Experts of a small language model: 8 layers, a softmax router.
Below are experts of layer 4 (counted from 0) of a mixture-of-experts language model. Rows are named router (the router's row for the expert), gate (a neuron's input weights, with its number), up (a neuron's input weights, with its number) and show model dimensions 480-559. Each number is 500 + 50 x the weight over its row's rms, rounded and kept within 0 to 999. Numbers have three digits each.
After each expert's rows: "comes after" lists some tokens at least twice as common just before its tokens as in all text. This comes from a sample of Wikipedia text that the model never trained on. Tokens count by the router's weight.

# expert 12
router:546436482575457501516433576490419485513543380449561486508497533580507430561496593530468499453473490426619458529453461490460491553522437523386514448474544464462530559501441487468571555454570461551513492492554458570559407449486474509476549472
gate2:507507462480559511523553520506504495447524525494479507575513494510484496492450543561567427458464541536604579428514558468430507372503541500515519413512613544415439470547477528428518519513531569556563537444528522473454499509470604456500545487
up2:441504484561524519433535547506494471451511595520448529463548508524492567543493523439508472499520535530554473524494500466535598447430513446431525513509561485444545529511479498433505528546497543468484605519522519461539445502556504453423490499
gate3:549583502538503515575501538523544461572450539490530501405392516505475524433356554529607429479556526524558430483497602448446500484550526486517554477405504479458543512542544485508536576374565546510453470489512483536530534569473460440464477472
up3:534563534446553469519528528564573466489506501541633453464506448492444490486489518521526559426428496642454472485550564527463451533526557563460552491465417494481477501563564447560551406531470513499462441528544481596551533464536599444498554487
gate4:510422408435560477520402448451534512573461394555569534466387501491545503457421474565522549481587401460479532522557426605469477568386432474517453520509556472472437453532542504523471514441439411452458496506466605498508519496417511613534604582
up4:495517485492522519532592500541509457409538589469492506496567602398515503496413566530476510489382490454483570552498540475541517566440477542504478467531476480583419500425480572586450501424509521518442510504586495505497508692495475462547469540
gate5:470425488486426487536525501518494465536473431552423433547517485550551404600455507466527612481468511502486494497537532508516547473458491576437527525455485512500547516521520507543530523456501424449511476434479512424557481510507485536466544491
up5:507519516405564503439409537530526522493477496512467527532503423465542454450526519582417467489517473592519469509504526536512471438499559537416378507494500487512518476548521526545553486632496567480518609520502515526467568538507521555471433504
gate6:532471453477453413479457501502465554549495542510544475477569449510513500442539517512471476506411491449516510520502520486481554469552506451468515558524519482479499519556569557461535468464527430506519425523518414540585592438513415534529534478
up6:438446538567533528473483534525499418518539428517463564547419512576550504527497515531465514466522442562520536440453569406456512587511480550440543461504466454496413449468488459348426566471489506502497574438546556465565483559368487444458410500
gate7:586530516422452436550436498479477497536561586487526537559551550554440475508477524499543540425486535509481486569447476531447407493570433533429453530540449489490493498510460494421409449496462444468452498594570506482477524565495446466500629381
up7:563558499474501509470550486430591453481441490336499472507488519489566535533547470448543462477455389557543479546522493573432454509441517636569502526499470448532494357470555578486501499505502524440561554530542479515453473473474505446465512519
gate8:488527506469515530498512555488555505415477475543507515603462463447473596501583524501514385467493459442468495451497438547630565488496474447459422446487397488453618394555409437448507508378430472533543559449518501387482519540504468588522459519
up8:472465560512486558501465432521504507452437498490518449486497497383465530535523471444513395389500482549545525510484480601341466472497551533471454451579430503485476516488453463433487482437480518549444471507548560482439518531423479440589530513
gate9:559619452452481451486510510481399596542497425418566562466419487417440451498508435513510485531495448551580566632479426502452506553586564500477528391555463405418482483573526533455440521491463526494577496457492525468457515421524471478456471507
up9:468519571549527445535511436482450477384525572528505562573578477576471496471460409510474525481421417420342509516489414559525521592568466441463542458547521508473391498568496463529568499468444486432416479531487505540550564479543539575527395462
gate10:502523611589452513542441538455576451627551459443445634571526534529470522438419530497515536480467526484499492508510477427505543540555470528492477479437539500492447542430513478560499533496486566529507463462536479477501481522418452569585485493
up10:537462518446559512508566510569464572406515541514455526453480601391470477469458400562555452499494569457412515507633510557489548488460516486496506523450426493476498524423493382456426450461501443530436583520536406503492480489457514582538536577
gate11:536436557513522595473464464542513542458591480503577446568531380563508451509505527431446482455479491407442411582530427456578528585585499422551501478484511621496475475551461501427499472499475511575527493483481466561500478478433470540483514535
up11:381572491574516504511464595613434441470493487544496539525496461429466477502470581458485542529551603500462484540472417601480498417485501533543558518525469506525490531512618529540471538431526493478549468542458532503534517475483506448522505399
gate12:429463523501496519514456487542527483415579494625491425468496501488510501355492421470517505502590563445561454404500488489445511567564490448489606529524546508498561551449499564454544487511528561463442406552457442437505449440533533576431379475
up12:407554478505463554448580490554469575483412557448536584528508568573526482590388442324548538492474443482498510577558431459479544491500420482499536452549459559520439487537505481483583560508408499420426590514493518562403568537425502424581466586
gate13:473515454637412396538521492449519476507480561466502442532566427505498487476516556472478479448491454564422538454393476473519563497636477508540450481534518577498483509572498535523550506570485435552485492449481477464471549476456481526409546545
up13:451477477471516570530600590604473390498423582494541471504501474522493579530413460491577521489439392521461488490457448577435542472545506456588438580553446442483425507526491513551549527528468514441420563598561487562539484451421479501487476493
gate14:567551442598504498552540498485537487560598441528489615539515578420517426500504531493519473420449533432463534547484498535518436514444454482571526464469542502521413508516549548490492544560536498446429492448460471431448466446563525505480466509
up14:389506400486511401502506517544482484548440460537462414500481494458445432567463405584478519421448477542481514432533580526469508483480503467442507528477447460559436533559547479495538490503408575489459536403459502509527475517439503389577426494
gate15:498486513531572433537516494562536494511545587484413506487548550410512542557490442536459481514467522531475422548450438537442516541483510622478350498477433453588501503548499487484491475532467428539444505513445402463433428478450519474468468505
up15:621495496452470532458507409392573548542484505472488521536510541491438444538577523510461527421480406461562606542499565562532533575571582497444577486561532592467417443443433572441466491438411470563543523477565480521504370599505411476533504398
gate16:517491483527468482507466413442458505517501467558462457512455477549463553547579565507450538523453462475420489543446521516448484506412529439488459479464543487378419514538468492444537491475459436587504422564499490569469475498497466408492552468
up16:526520510425543504459484511536486433549417501470574535523423563561433535459481526540523490544508513633505533513474511454561528469580482490430526543540613500563437500541522405474509475528481487423478536467495533472563537482501468558439436493
gate17:411498548457415465573453572580470470517546521543495534457524506529572474534447485463475463588468482431445459392497526422463478463540495526561407545492541413482608446507479442482518497513510525553483417493546574542537495582557475462516500528
up17:468499558461455536506397429440462408413494536441502528458488523490436532503497553516456529508462451549435460432441443519446494526453479579502400485563492567451455498474457567553585511475501480519547404489550466555484475484503482528462451615
comes after: "0", " | ", "3", "1", "2", "4"

# expert 1
router:553502449531608532486532575499437523490563498493527551523545527562464455424504624487477531527547518416438555436405431379416546551524478520532508495570462525569549446500462583534608473520462481466404455505482507416519437499512516476523480569
gate0:528531588489512514479516507451540472537487494533443566515424483455519482496434479534474494598460419477404589548441534552514473498561599567450462510479464471558590522529576441546459438477476417461467445539464486415478497544512370419578513435
up0:497392464488504438555629551497438517449500565447501553470452591497630523545485499486493441593463567424445463462419430502466523432560507381557544575441498573532455517442481465432516513528518536365516504458618479512483512481512437473434514482
gate1:536505392538576533501485617511553545490481497463544567571535516507552564508509503516319504527561556429474473471465544423547460502539494447484594477525463515550458473508411526474477459424468452460540570499436451491503454472533435487471502552
up1:437557572560499422562440498544535492531509455520521556472489487403575495515469493456578534596538540539482448451462529508537527493498589531549497477427507559501465566498426547470536401426513464488546530376489499485483509472496562419474453469
gate2:608455515427504525437520487472437462518458527422557475480568407534544446522574387466444435462533538475644495530566445518471465414488480521527468552475565538518485476485487485521504472536476517504481518521447584483400479524619515429472487528
up2:480444457580476490519379464524516463458450457494597533506530622537533474499455500480389475554420477486455434475575366467515535507537467420461490434516519490470443499544471577438548478503516543524544627629496544467563490499530483488533510501
gate3:472527462521458438478436554434577430590505578504541447415557506522404483490505553452506441511433521539427479509519427450440475502535552454544517523511476557470411446585502544529521597444457435512509520460486506571600483505533558466508441471
up3:394458511464514501434531475505571453448665465512482508563438540472408534440387422503523516533496542456416524473394505576572462482549424529506463558525439544531585438547509464525514552485415407396537591494533466423496449573470504540448451502
gate4:612537536516475512534488460571496445594587499591559488432471468529468548466478605525589457542479560548446541525422568637498568556445426422525472481510553484478551493540496506507534474408448501528481576499499518550404447543673436528527457541
up4:514635498499490506457436551565454466493425599504512495589472530517543451485533514577567452500502457498497520487612404503472532521475528422486441550477592517670431476481471545586486550551492556513512578520461532406446483445483501514463451481
gate5:468519517501575519472470536491448437483501488485468493454524479507525468450620587544481400549445516522507465499454578512497536516512464501516549521421518442490482491486449481506555500516427457526406552616485517535408526604533415454490453440
up5:400528500488439548448578429435542494551439465474484453481568600358530463586519485484467493477518513515448538448520470406419460564446545576560484514462465453408514487605434434536411484543422557491585448370513520553638464525517496493505429497
gate6:462631517404561513515464656499541621530549503570516543482509505507523461502436473514545475444498488490456501432509514510514495470498495477434466486543496405529506467476506550571541465521550456619502544491479478561455530556562491460447438548
up6:517415510588470516406474442548560549536491542462562499524437434494523513529447530495479537560499525550481434584498523496505508532514495467522507553481403493470466370443619470447556442536472414496516444482475552532568562507543559541543511542
gate7:474513420369566463445434468461528532552392458497477514555492443542476495551465547528459448540354523509440429506603549484545476441523524534488445509502553529538525414394446501557492529563566514480529440558449477493474595455402499533518616523
up7:543545479602501529540507511635519409523467518495458518495559513533478446485493615417523491551546523514485554635496421469559487433506571507434516415568475453480418552473537499505470485489583596348516493504526480564591480520356457452544485496
gate8:460507467506567442538496556534465458458428513507560463499507501527465439438546520446516473465498553456555381561473488470520470464462441518443535483527563561500500491485493474491523481581515485442495449418439479531308539519532534362509510524
up8:548441525472568607530534459603553494469528462570560520544470487537469549446520447507561589512444502594448527486493495604466530561485531568451421494461546439504495557462451528444486487492506465614637452420528526475498466524498586503566571523
gate9:485508421413510526465520536450435525492468482490549564556488529518408414549463440541481494523543522510447499482509564437433574555573481495358501547358447511421463541552557509533528555516418555529551486454507495497497522444512520422440395478
up9:510535433446531455513518574404439436464559454487532475466469516414472532520465482479550507537494449548531451460462512425539556499485462439466541600462458345521437480553521456507500493502438511395415455511455436557522418476515507553429500433
gate10:473564473445522501600394570567575523471429539412515503497528520407532545469516499570560493402520558400518533449435484389459440499450520512508477434573462416598520496480524489516523464502590534504460442489583425527426451511458574508555455530
up10:463474487487506537503484568530531545498456588480425465494463431525420612431474395493435549446507514444515535515521480449594456530502509547504492505594546475478477456540367515555655472542481492512545528488418486502493459503567596536521534544
gate11:405469421501637431519495590428584588578481590520508419518387561500536536504508439527505524525469404502576517493493529466477567526357451464487526551457445479492432483479437593464414557526479539480595536519465496409570517525511596588465495347
up11:591511593539469542490500594576529491521551593476578475421491505507520476469474479441421571443516502503520543463429517550453540460502521503547565581536414520451560465498456458523447559451504459476518509550522409466567590503573535499509480451
gate12:536550446569513492508539554439458555528501481543445487497588530639407492499573470402500542506453542369520461521485496434495445492447534475524546443485425513439454370510525463419454527565436506522524502417547493517548467635468484430571471513
up12:396538565515438610533520444534475442367550539616508443513443516579553488463485521579561550514550496402488474497537547494476562553511539568511519603404445467382430488551463527568492531501473599528410511515485465582489508452553501492546467480
gate13:559477517466449507437556494458531471507439504517490574470582541458546452508501532497500514480527506545503498506488440418447539500508557560495600523405523493556589497611484492582525525525489514457445566507507671519558459505519507477394555467
up13:534553517534568473460429474502466470522536619431401488576434481535484417508511528534408417428505568395425602595407393491452490519495413616482639511548453528472554489524531472566458442496502517447435497510527535470525513551489480542520452474
gate14:456531529482459518552558618452577485569525510432525533464542489503572518580493456458529493453480576552507617488611512498471449497487565534495500385448590495463463488520569608482415439595482644536477485508453417530504590480458476513507497491
up14:535437553429495494484520476439561552555361534435493590475482497495578470501553514484520522434499484521531480494397430480490449519520484463364598444530494493415419552469390535484489539477385474424579539564521438437488516517500480444473557501
gate15:438507412393552488511446444426464581524483483413469561586451545542447415434507519550521516487497482477540513533504460628444536481568482459454473572499356552557539500486531401581488522404491526374506470474429447546599469472548563536512499530
up15:530480461382500561412589526488490564493570533438505590507549517440526558518511464493433572499503471533591534471501431505536507544507517603605462516555447495589517537413477406483429502423392478489618461457570583503487473476571486499482504468
comes after: "\n", "1", "2", "\n\n", "′", "–"

# expert 4
router:517496459554427510467454534501443464541520426508571553525529449527550480485539477419526543477502493578500539627471437537512413577544546461529546479489566596584500500416533442456445450468535421489480434501552562554565541579520487590522573565
gate2:551577453507450468516500517507480391534488594489548486516421414483446524514485530555491455576545570438461403508621411635521551482435574516482435494514603461507507638557495515386498440503460546481526430498562564524500532510463458468434459538
up2:467514552428533526471480452520449499514565462489498428482591512532464463460554600470466396389503525549552538486461443447473481486651557476501650536553505519458552463603488546608662573466522514448568445602463453497495510426475580507487507414
gate3:475527458477490474513446407494471439518503521472485462549520534512466476592587471534502477499537489454456422507548580470550443462579484488540403602529441599467544539486454530571542537547413549511593560497514540468441597482508547511488482481
up3:495516459580550393468555499435573421398483528565483444487559498470519521484548474454505550498517471486479399498495516364538426479446511532491481469385528499545443572470475488545439447455557468436387512485467473487482433470505572585437555502
gate4:496627391526464435545460453602539539424549581555524449458503575541497495539462592446517540619450435545433436441497450548488515538485483536470549597527402566574492434471537442441519417543447521492568483497510483493556544461533483571489522603
up4:406642544512459546490451514496565500508475643523458425584456477549531429442522498493459466426542523605544470546475611479525595516548514405495500502539468430448465521531532559547456442475382532566447581599414465598461489435519514434560507506
gate5:433472412547503496477409524414443496522553418501465473452430455439522425493563543503469533586618496519436492576490515488518558548519447507520454497510548503488463549475499459587473561477587514498513522491462548462537486479431432466550493521
up5:456510464439537544469526508444573556455493558548494493400517488463469454499460471478574624517462453496506521505494471434515528504487529468387551556571536534544625504508558647479463379564495540425543552535466496487466576517483499425517532457
gate6:409511563557557515490441580523532569567460452439563469489554528500511438525433503606502607480447439533490495479535474501557557441470527450552480542512530499541541470561434555525519493489410451512513377486504508475473490491595461484537467476
up6:466598494524449489603517555566529481484501470519460549561574542475462498453471472430499494447461503471512483502456568555522508486551443417536387560518536477378382492486461460445534534525574483574485634452462578460472517468493533431586430427
gate7:492540455609460532546428527592421392479421428518598456524505461543511437472449584469521517446470549548488505552448484567506456415538498509480378453555500495575479522404520469401509437566490532430546445523534545534402490495450543514556476502
up7:451539477501592516451522526456552542469460517526470482488535440466466548357482429428520509532542457411486477573498549456399520574412446497544405437415484470482533449432609489495428436507499548533503552569394501540585607483528456532561476475
gate8:543542567337498448440492507481435550545471497500441553488539508489533499541511485494487510620543590533512450565474516436558572524507542518512486511535513494578522537576475529525497547534505532544457423540333439616497514429483414577480437443
up8:518500465482447481461496586459495502593521483430591392495518452440495433547408491603485504391441418447533549474441547425461483512527515452518556435482486434488478534526489479425512438541488491475469507584370493517531501450410490509577529521
gate9:508470550463511408444505576519452505453603548502471577438530517542551563484509420506421397521560463470556503516506486486532579420534495455521490467389480491412462515470464476518551606480449501468523600491515443565487448580434546480597554475
up9:623532483616448482419546601463528549497587473484547393438439495604433524520501548463526517515450483491471499480503414406461518435457598634488413542471501531569584502558477541471458453538543517476484533468508459459584567411512440448625575516
gate10:423531459453465437491493482455427540558504525469506507516463547421541543467490629501524502565532462458538523552534479509555502455436600480473505520473496451452456472465609545502458477484614597538537520512481558453400575445425571580521560483
up10:516518451440477526533511462506522560517424557404522585491539513410592473529565524475377589515518523413429471499588453541424525566513567609527564460514517538517532528531477498476527465444623483490523568437492538553498502501496534579430455497
gate11:531504521458460559527522461529559464592499533459461383408498515529506499519507466505504524466574476545512474532475496488533472488533485515530470453543465438459504490538433471493551466501409517528481475498549473540477570553446444554416515517
up11:562399437559475486495452544506501474498442555556431538573446553421553472540512510501537554509441473389475536542481440478394526504531480546454515546535541524463514550539576551501438474535490469498521430485490501510605493479520447511517567573
gate12:388521456482501397510420486468565384538489431536419500542568517441478531671530479513461631506554409555481512579506509548501491593547428465467472455504462507478572537512467538502545431488395554486525456533566509477381402530460450497520479513
up12:484442567479468531393472444566436452540536641505484532570482406478435567431499469524447532588459487471521475473501501525559467472546573541519380438473521474532591447570420530461539464465572462561436573539417400537524421518430487567382443467
gate13:506503514561499482526475512460434510577407398457501563495532499472619441429571482557493477551531673505548513421419485542522566530612570428506494381462458471524604472509529567518547555536521442535407486537449553500476459598596526507549512605
up13:475518527462441550513554515524498548448556575610500494527529502483485610536451488557425539526457483497359525452511467508525498420488502464488537499520520459468548470560506499523540579568446507496610439461552551500505479468486581437543470448
gate14:466510541449536399460518461510463526443572491486473551482469461479501532434456522445549448584551462535417499539484559501547440528512567431492471526497496490560486478460462493545486504488439525374438574395526466532398409455531544604421387520
up14:515527469510535454561481510449551597447603516470575615477533421407518550520500533511507548499486500487466502522444482528431488472528472420416435431408519494435496552473505508432396484511581547518473500450528539507440473423456542566556497458
gate15:466516539531411596491545487559551455504378523508603453692474518547532445469478445548516403500508503488626462451439388471525394618503559454447414567533543439464437586517478482470547516597490581461507512422543412517498475511521588539494365484
up15:435488468514460536369436509512511510500499561474496459537497494426564479460598533448492562508490487497456529589542566440560372574432457513468464479588388481535614484576503513524508505583472468568522536478487475390481498484468476453524495477
gate16:546472576544444550597522531425455512455474464486564531571558632478448499529396495425465517547415481516574468487488535595546603489481516560557476466500505565498494448383543503504510451544456540488529570452594530472493552450451534498483608496
up16:527462456460495440463515500570577436476550462521460549430491434520546474526468411454405496548553602457528503498555433536528430492478454483582472472639492483502506436591489491601478436459425467516616491446564491508548497566459435490560487551
gate17:437418519508457489502597469472525466508510520537540546588518500422529588514502504521552577513509514463504560530476501516569517568553486481507462468420481513502548435413479503412452475563502515526443496498481551471576480478528523519505511480
up17:567547512550559501511513528526562326415567440527472511617474504558471562368585608539508521598621429608523428501469452503593512573661381485417541449489468534497465378537510375425509470513461458362364555524562567551562501418494491583425463504
comes after: " |", ".", "\n\n", "==", "===", ")"

# expert 10
router:571415606470492455471440526424445457499537569423533457512427563484523510544490508533511529449484637444451542471517429547409546471417540524607490509463564549485557526508458484581574495511470430486481559422462435538503458473504474436481488530
gate2:466542545597544533527556465531474491451436437500599531544467483524451473497557513556545512488503563515580448459476554482469505458631537496525542567540482439479504416552507525380552494511510490531504555515434485491431484490516495476496450578
up2:421489413575443525562427503520588490412591420470468576552510464546395439587487504474458470531609499495474474494519439446609584463453467552513578434540455482516496508498500459445494486511612409507521584463523467474474461525520515491504567493
gate3:454518495481479518499505480520536523531392411470446432416490548506507485567461429461490517552481477518585468510550420501615468472447463592530594491532485464532557506490515504571437519482512497510518564491518560426487521514530506544538472482
up3:561486509460523497449544560500476482565569595486510479497536427539426547466449567473467483463459420559475418447537573435473484494471528539486564493541522548463576542559425533452504503499530575493499441524464464503519518542469455520453532519
gate4:548499524532507478509423528501525576428465514405455489428497525408464399462434553424560539474505420652479477422531561496461505480461528503451479550463520392589570455467537618566503534498403581503504500503460460492497531462518504475544477461
up4:485502553596495459557464516503527462514491573498583605574488496432472479521577491572507452494438519486467417522534504563557522536483483513560538533456536516514483459459582568442532485511414481457522483553556467455501457524404533503504493610
gate5:452453458394542584488486526531690475505494452447496521511461436416420570514519518481595481495478468501448494510577479518459404474551475558499468471558501503518488562487590361570492436498478609471570518576531437490476553557493552497487476521
up5:403575409522523455432516540404449587555575523492530384491510574532565440548536534599346480522401511430504503519420518601555500458585441484479523466601506495477334440437578602477520493546465527528535454437552538572526528528528495519482543471
gate6:554530564533553476467532495393526557558407523592433515613419582442570649415584519512508488466400427540492519516500428468569525483501467521499497537519477477426523526484541434445425536487492508538469501440490544490494514547513480534521477460
up6:460451507525450505474425467502632468439381568443471538490548534514486526487471530509491447495538570557538534503547471490478461419423468575507556479547472473484439535570513470524496553487500428463600519455477500435548469560495535505519530499
gate7:492455546464549467559432568486494508479554596573572502519538508502571488472473563496546516512450577452510391532520515485536432606450429511505402420526528498516473430558468491486482522451370480514448525523510485440452533543526466435461425442
up7:547382498463460468440571490490406493529489455549429449377464422481494483519487495454523451515549555482557532507450518539533580457530496563577507438458562499429444529445536536406444435515560560509523530483568573544560497458578505429504542520
gate8:468514560442559455440511440457471555545561474478527493459461517434588479422509407479538530560526490486510542520435601500525435514522571576519549526459499452615488598543546441479490535433562454511409507554519451527497537490514418485423489429
up8:462487518532587505535475548511557551542545501451527516543481458565507424495540589536440565442460514550479527488358514505495467530513499494381476535465600498586390558438424498436426532529539488487513516539485508478438435476521529523499560535
gate9:502620520475521461547533481526547523519481465440480580627514458617462394505434514596521538556492476578429511579594459441428483514482450598425551493554513474388568407562449537477566455480507519486475432487489434424548452521455527403553498597
up9:498528529386474465395453473501492476465563459462542554487494543555571487492524447501407481554444478484490516420506562536532452538451500525438473557470479469474445433486516537436442516494468589491516441504505451579417441419586516484444415551
gate10:446598498426567491477507521476525529531460445582484545575542532532480487472596366533498416524583480571464432480443503432517564637485542564444423541497418463487625583466434457492462530513434527501518559565372455500571508565429468438557441444
up10:484515627566515514426541515401472396502538538468486487462459445583478619472400488442615506513484535472377508503504497471462580462550515543458500473470450410524505474462521539439447461518471500488471525522532521467493370537505484504453486532
gate11:502416521493415659471627569468491500505522617548580446431409520499543607437477517521548471488481421499505583526545423477505494499430509531528516519506452493521568490517532502563557450525554539502490508555479390495383511496507492529534535508
up11:506503561570491570618459595482449515501454532569494452503488518473534478459490479490485509569545484506469504532470473561454554390487451464504536438585546541470428424558488446497515497528407407436610427439434508607526457443501463565597550509
gate12:470459464462516566456530513527526546568582468432549481460553548424538485525510423524568557554463569511468504529446531474526535477563563406557421546498612461561478484409538493433531618540476507479548548504503470544515489492435518448521471577
up12:549481516522505561469528502529503484567497519558499613515483573591459398531484470551500480582556485580481440467458517554486451443471555515492563583484418504544511461553498547546514500561481573524505499493518556500553602433548594470483531482
gate13:493510585556557468453554496423498483576430494468497526481514483521547527488428540556567541425478496459454456400535490531482486570490492422477490476501393378415541545497525564574511570451523468406499468490530477532416432506487581410444377531
up13:421499484467550510516508479540458542557492461549398517463521456532512525418437483520459486481413479454514557447485499562534500542420542426517509459463510449524582498541440513530463479568508426458528506543440539529578476419458510630505444570
gate14:466560455538529478612484545499471455505448472495477499551542442496529505464510543489474606508453639421458463536457495537606680559507517424477535478528555575549573602514497437519571525466512464496494488575485511492574522523592525528513524455
up14:389513518561507448499555524548576483576591497533512541460489633480480490502566590475492522491471472464452564443519441532538483374522452514568546475583470497414456511519526464536490520358508502485480572499563480454450515517412556395429509418
gate15:453526530579557533580544529496532535450450481514400428548512517524533437552433556534456413541608470480473387522475431435475486503474501497498520488454491461518448486472516515464506518476633426516442465510474498450508391459499482492487421455
up15:539560407401511426552476574518568528476500565514457565505539474517509438480401476547541433491508488453503478528545601489505443477454516410509526551399456492511389468552543553588388494442528528496555437550456463499428586443546484503443590479
gate16:450404531576476448455492506400605469536467461514566554496530501453482545518398530504521495532494478562543521387471511604541586561509488539410488530509577444570494520533495583529464538533564501532466500405436493519502469516465428508491581378
up16:533444540494484572521497465467512414499499462543457524554535497513516509504524559481462520524549373552470442501485457561508561501553449556503508539514553410563404604580580525502506491455538507465494501455516557448572481464438464523513498466
gate17:527454520512593573425452579513505564385509526472567492494471509464537423479472583496539489475485472450452453465386543490522534499475483582415476532493503439482561574466502567468546532534469364514472515527505588441467542464467466544482441531
up17:574432576577443553497489406449500489556457558404482512548517487513474553531508489532518467525515414484453419602425489525500429460442562543495518482501468579551425505435557508382516554443634497429474537499468589508543471549524518534528471565
comes after: " | ", " ", "| ", ", ", "–", " ("

# expert 15
router:451495464544460536479480573485539522535449505410554588471561483529540513432526478468523574450594522473543487576462518500591522555527482466393531501486470536537557441558489429460506483462535449531535456413499539460574444517466470629515486520
gate2:462603469551472452556505546523491495532516540536541485449491462500518615485468478520565574496543444412487401507468502491441528507546532474573562511440512523495566497431566480531482484555460511527458542501486437505516437528507444448454550401
up2:509436458526521513523579510553456475513521471493537513506436484409492535497468482517463425508469506620469526556471526516470525564602517471550498510503477489496488455557610501536483497467415505599437366517451475437495492520508539510405452548
gate3:476484432494516446402556494529501430497464546552452466525528506475486412486594481496563466495405522569550543512495547451426522547521534475440473547522473469406453522619516565446429464533451475581465546481550497433546549484442439471532529533
up3:526564433505497462587582560416496440521510460478541539561502463500494437545581419516425530630531440440494473438473518503521477500434544468494507497575487546503391548445505521352495505489513558436563443483482501508598478434488400481584537528
gate4:443422446550487561447623530531468540509523511643560437449501520621536474465394472542465547421419459478611587533541440483585652486466518583525491488464518570512484505525512427455422485460458437479440540484502453506550551487554456567507539506
up4:440603453534448556516504536509518577553466441433488572535471543495401377504404536545461398502460526473535503519571468527553457514560442510396490456432499528381474503500565454465435502495454434583335520545552605529491574413561523548497486497
gate5:482436555521534505614441505508527504488556419549522502486538524479486578671423536529599442488532432584534532586445556431669485524451471497552508511492412436481503444649447553444476491502507522482499510479477474544479527416482448472496510346
up5:477527542473481548581485511487515576488479426534485508500491536480399365566533441530566564570516364556506448474456515557585607534513513629527558506510447442521542474525507437536435433486573410506500553410483531419500478501476576400511427467
gate6:553493436542408553334471480594484509448480438572463398559528431516373408447493527486458547391547515507561503502509576493469571508475526481497469507463502564507450474402555480498498463478581636538562617538560429422520520533473554568574500456
up6:441456521466489490414547510463468493533483519520616438569551490481523546531502539492493483450451527537522454468509598561517489508576529449430513486502407531536508483586406481498456437534443474486464547438550438440543484517481544394524571485
gate7:545464472431573560539505455430535380484553474482523514370546469516447468543492554517504532473518462516429555523527522466388549530396547460454496451465515568508388466506525493456576525547465517404505470513479478514484493428485438513616496448
up7:427512484528463568606394486457468491597469396498425462554471545490463495475488475538497536499442552410495461467459510401486509391503529458452553368510448472472490550476479495486521448518446496491523606470558538488490466524508474528504539444
gate8:589505519458460446448498410575594535568590442441533527517511566490535531480459462563451488491569466535584436510505489493477557436497452512512523546415402529577458568625559409517547529503489577483493481489617438569613497587508564440397519506
up8:519481505524509509441514457551484489503484571589518561421475349513416474459523579535510525476391510517418614547472473347470473556450565500525426556547517444520578559469522565486502534561364509448454374512500428421544610487434496516524504466
gate9:481589522486473558534538480483448486499479530651532476464537485501527488607512524477538513497576582531523498511586580500499598396467555470446571511542481486457509410439477549457539628452587415396485461568451469462459475476460403465576486518
up9:455516465408519456564532553510501605508608558458416500560492561590458508484516514543556523457483495462469487408551475524567530474470478549608521563600580551461437514508524493484486479438500469438586566439527429527475480516464517573527516499
gate10:441549620655528567419555493486581511566456546500503488500436491499449506502476446531466410511410519475448519472476478478514514526478547547435446489569605512496502442443479464516481507592437396477510478432569480474542448546551549643472490511
up10:525504593521567504506500430485504417525463503494402467519548443446502513563541560497430457509516444490519476451448420513470563517647468548440465602481593524468510398602555505491511507488468462486545536584501457610548549440507510549514503521
gate11:554498494476456447493499467438422567535493444478542540443466401540457453552568462453580321591484443516509526495503501464411486374467567514472524489543481443474559451463451545489508479451503515506486469469504513457539517500531587510525566406
up11:539528529522399579550480538426500518511523659489513556457469450394453492381469447555498478479429481493531484457484508583405604476458426488476436529485549505396492540433424535519511369375452473554551500467501467471565428535499530485562500490
gate12:417496515565479516516485478421498467460455470497473491561526491620504455402499578504573444363555511504608568451460488474507521559502512457489551537420484529517546460554599514510535486564596520582515542475425481510435493553438438561577442485
up12:535518512581544498531538502504530451537513413507547529510514509455609411508366487568584591548600518555572469425488527568470493604488507545503522463364426437541517559459472558560464468498471536506472534503562499527540536539431499555467493466
gate13:419538485475517495447654402478501477491546521470507458484480527525541495514529476497565421513484542511491543518519554455547520508442554518481460492392566502488606531454469566580539573555507504491440593534392473465469604526522480476561497490
up13:552544462548453465499550499476557405553467555533436503519472521464551489484471590435498481565413519580516446522498424492465432598499521509530529567485447442415468429544449492549506500437449451501465552547452499568494418558463522539443495546
gate14:478398401513518458511558505521461435487460567582508519449524560471500479421436463483470486552507505515489528536519524449531486500476416411551478536415475455444555565349427501541555506460493474372481476527496518511447477458542558521524476488
up14:527503431571495496510411472530476400572520480439559529472555438472521442430613476532509485501549494566479554485501527526441541529526464410474515518508488492483433486525461510523522526521685457518550525481485576477567475499495504491530514547
gate15:476503538491527494446561501523522564528449480561508607521541439522552637550456447485529533504546458423494509595500577507528435446459571400563524531461555506508573514395534451485445425413476587451577527600509532451494467424566458547440512537
up15:527530414494441476512493532464417517520528496525556482555522472398510411503507498392424481468497483487603553540509430498501483638494530410514453520481454423583555578528420431527449647576528518518493415503506438553459483499464519568454487460
gate16:571502393525486482564538527489443478578521430518395423453609495466420563586531502436429428561549518610444527452513483476566526578471530494499464471535454559442458513531420525628521420532511449336442441427355572566496407468458503445450412436
up16:560492637516578515471513435641483494507520497530420566470504516523576527459600530594557595616464541488527484566489476515527441524541544558516433475539491533499555454433553473528508445379424563530448480631503485484492518546560565482429525500
gate17:489467447468554461541618584512577588489568549433596513491494574472458539438478498506491458527594525561470481541429384532549493556451630511450516534517408456543406469474483527530466418529474491472497514503551468474525503441424561590516504554
up17:483558493462506501552507414528441539550455496469436514477475569467548543552525481613550537423578462490580565526476424498464540502537477491484433610516559621471593459461504433481577490529461438391392438533476555558421531470541458553535560547
comes after: "\n", "\n\n", ".", "-", "0", "3"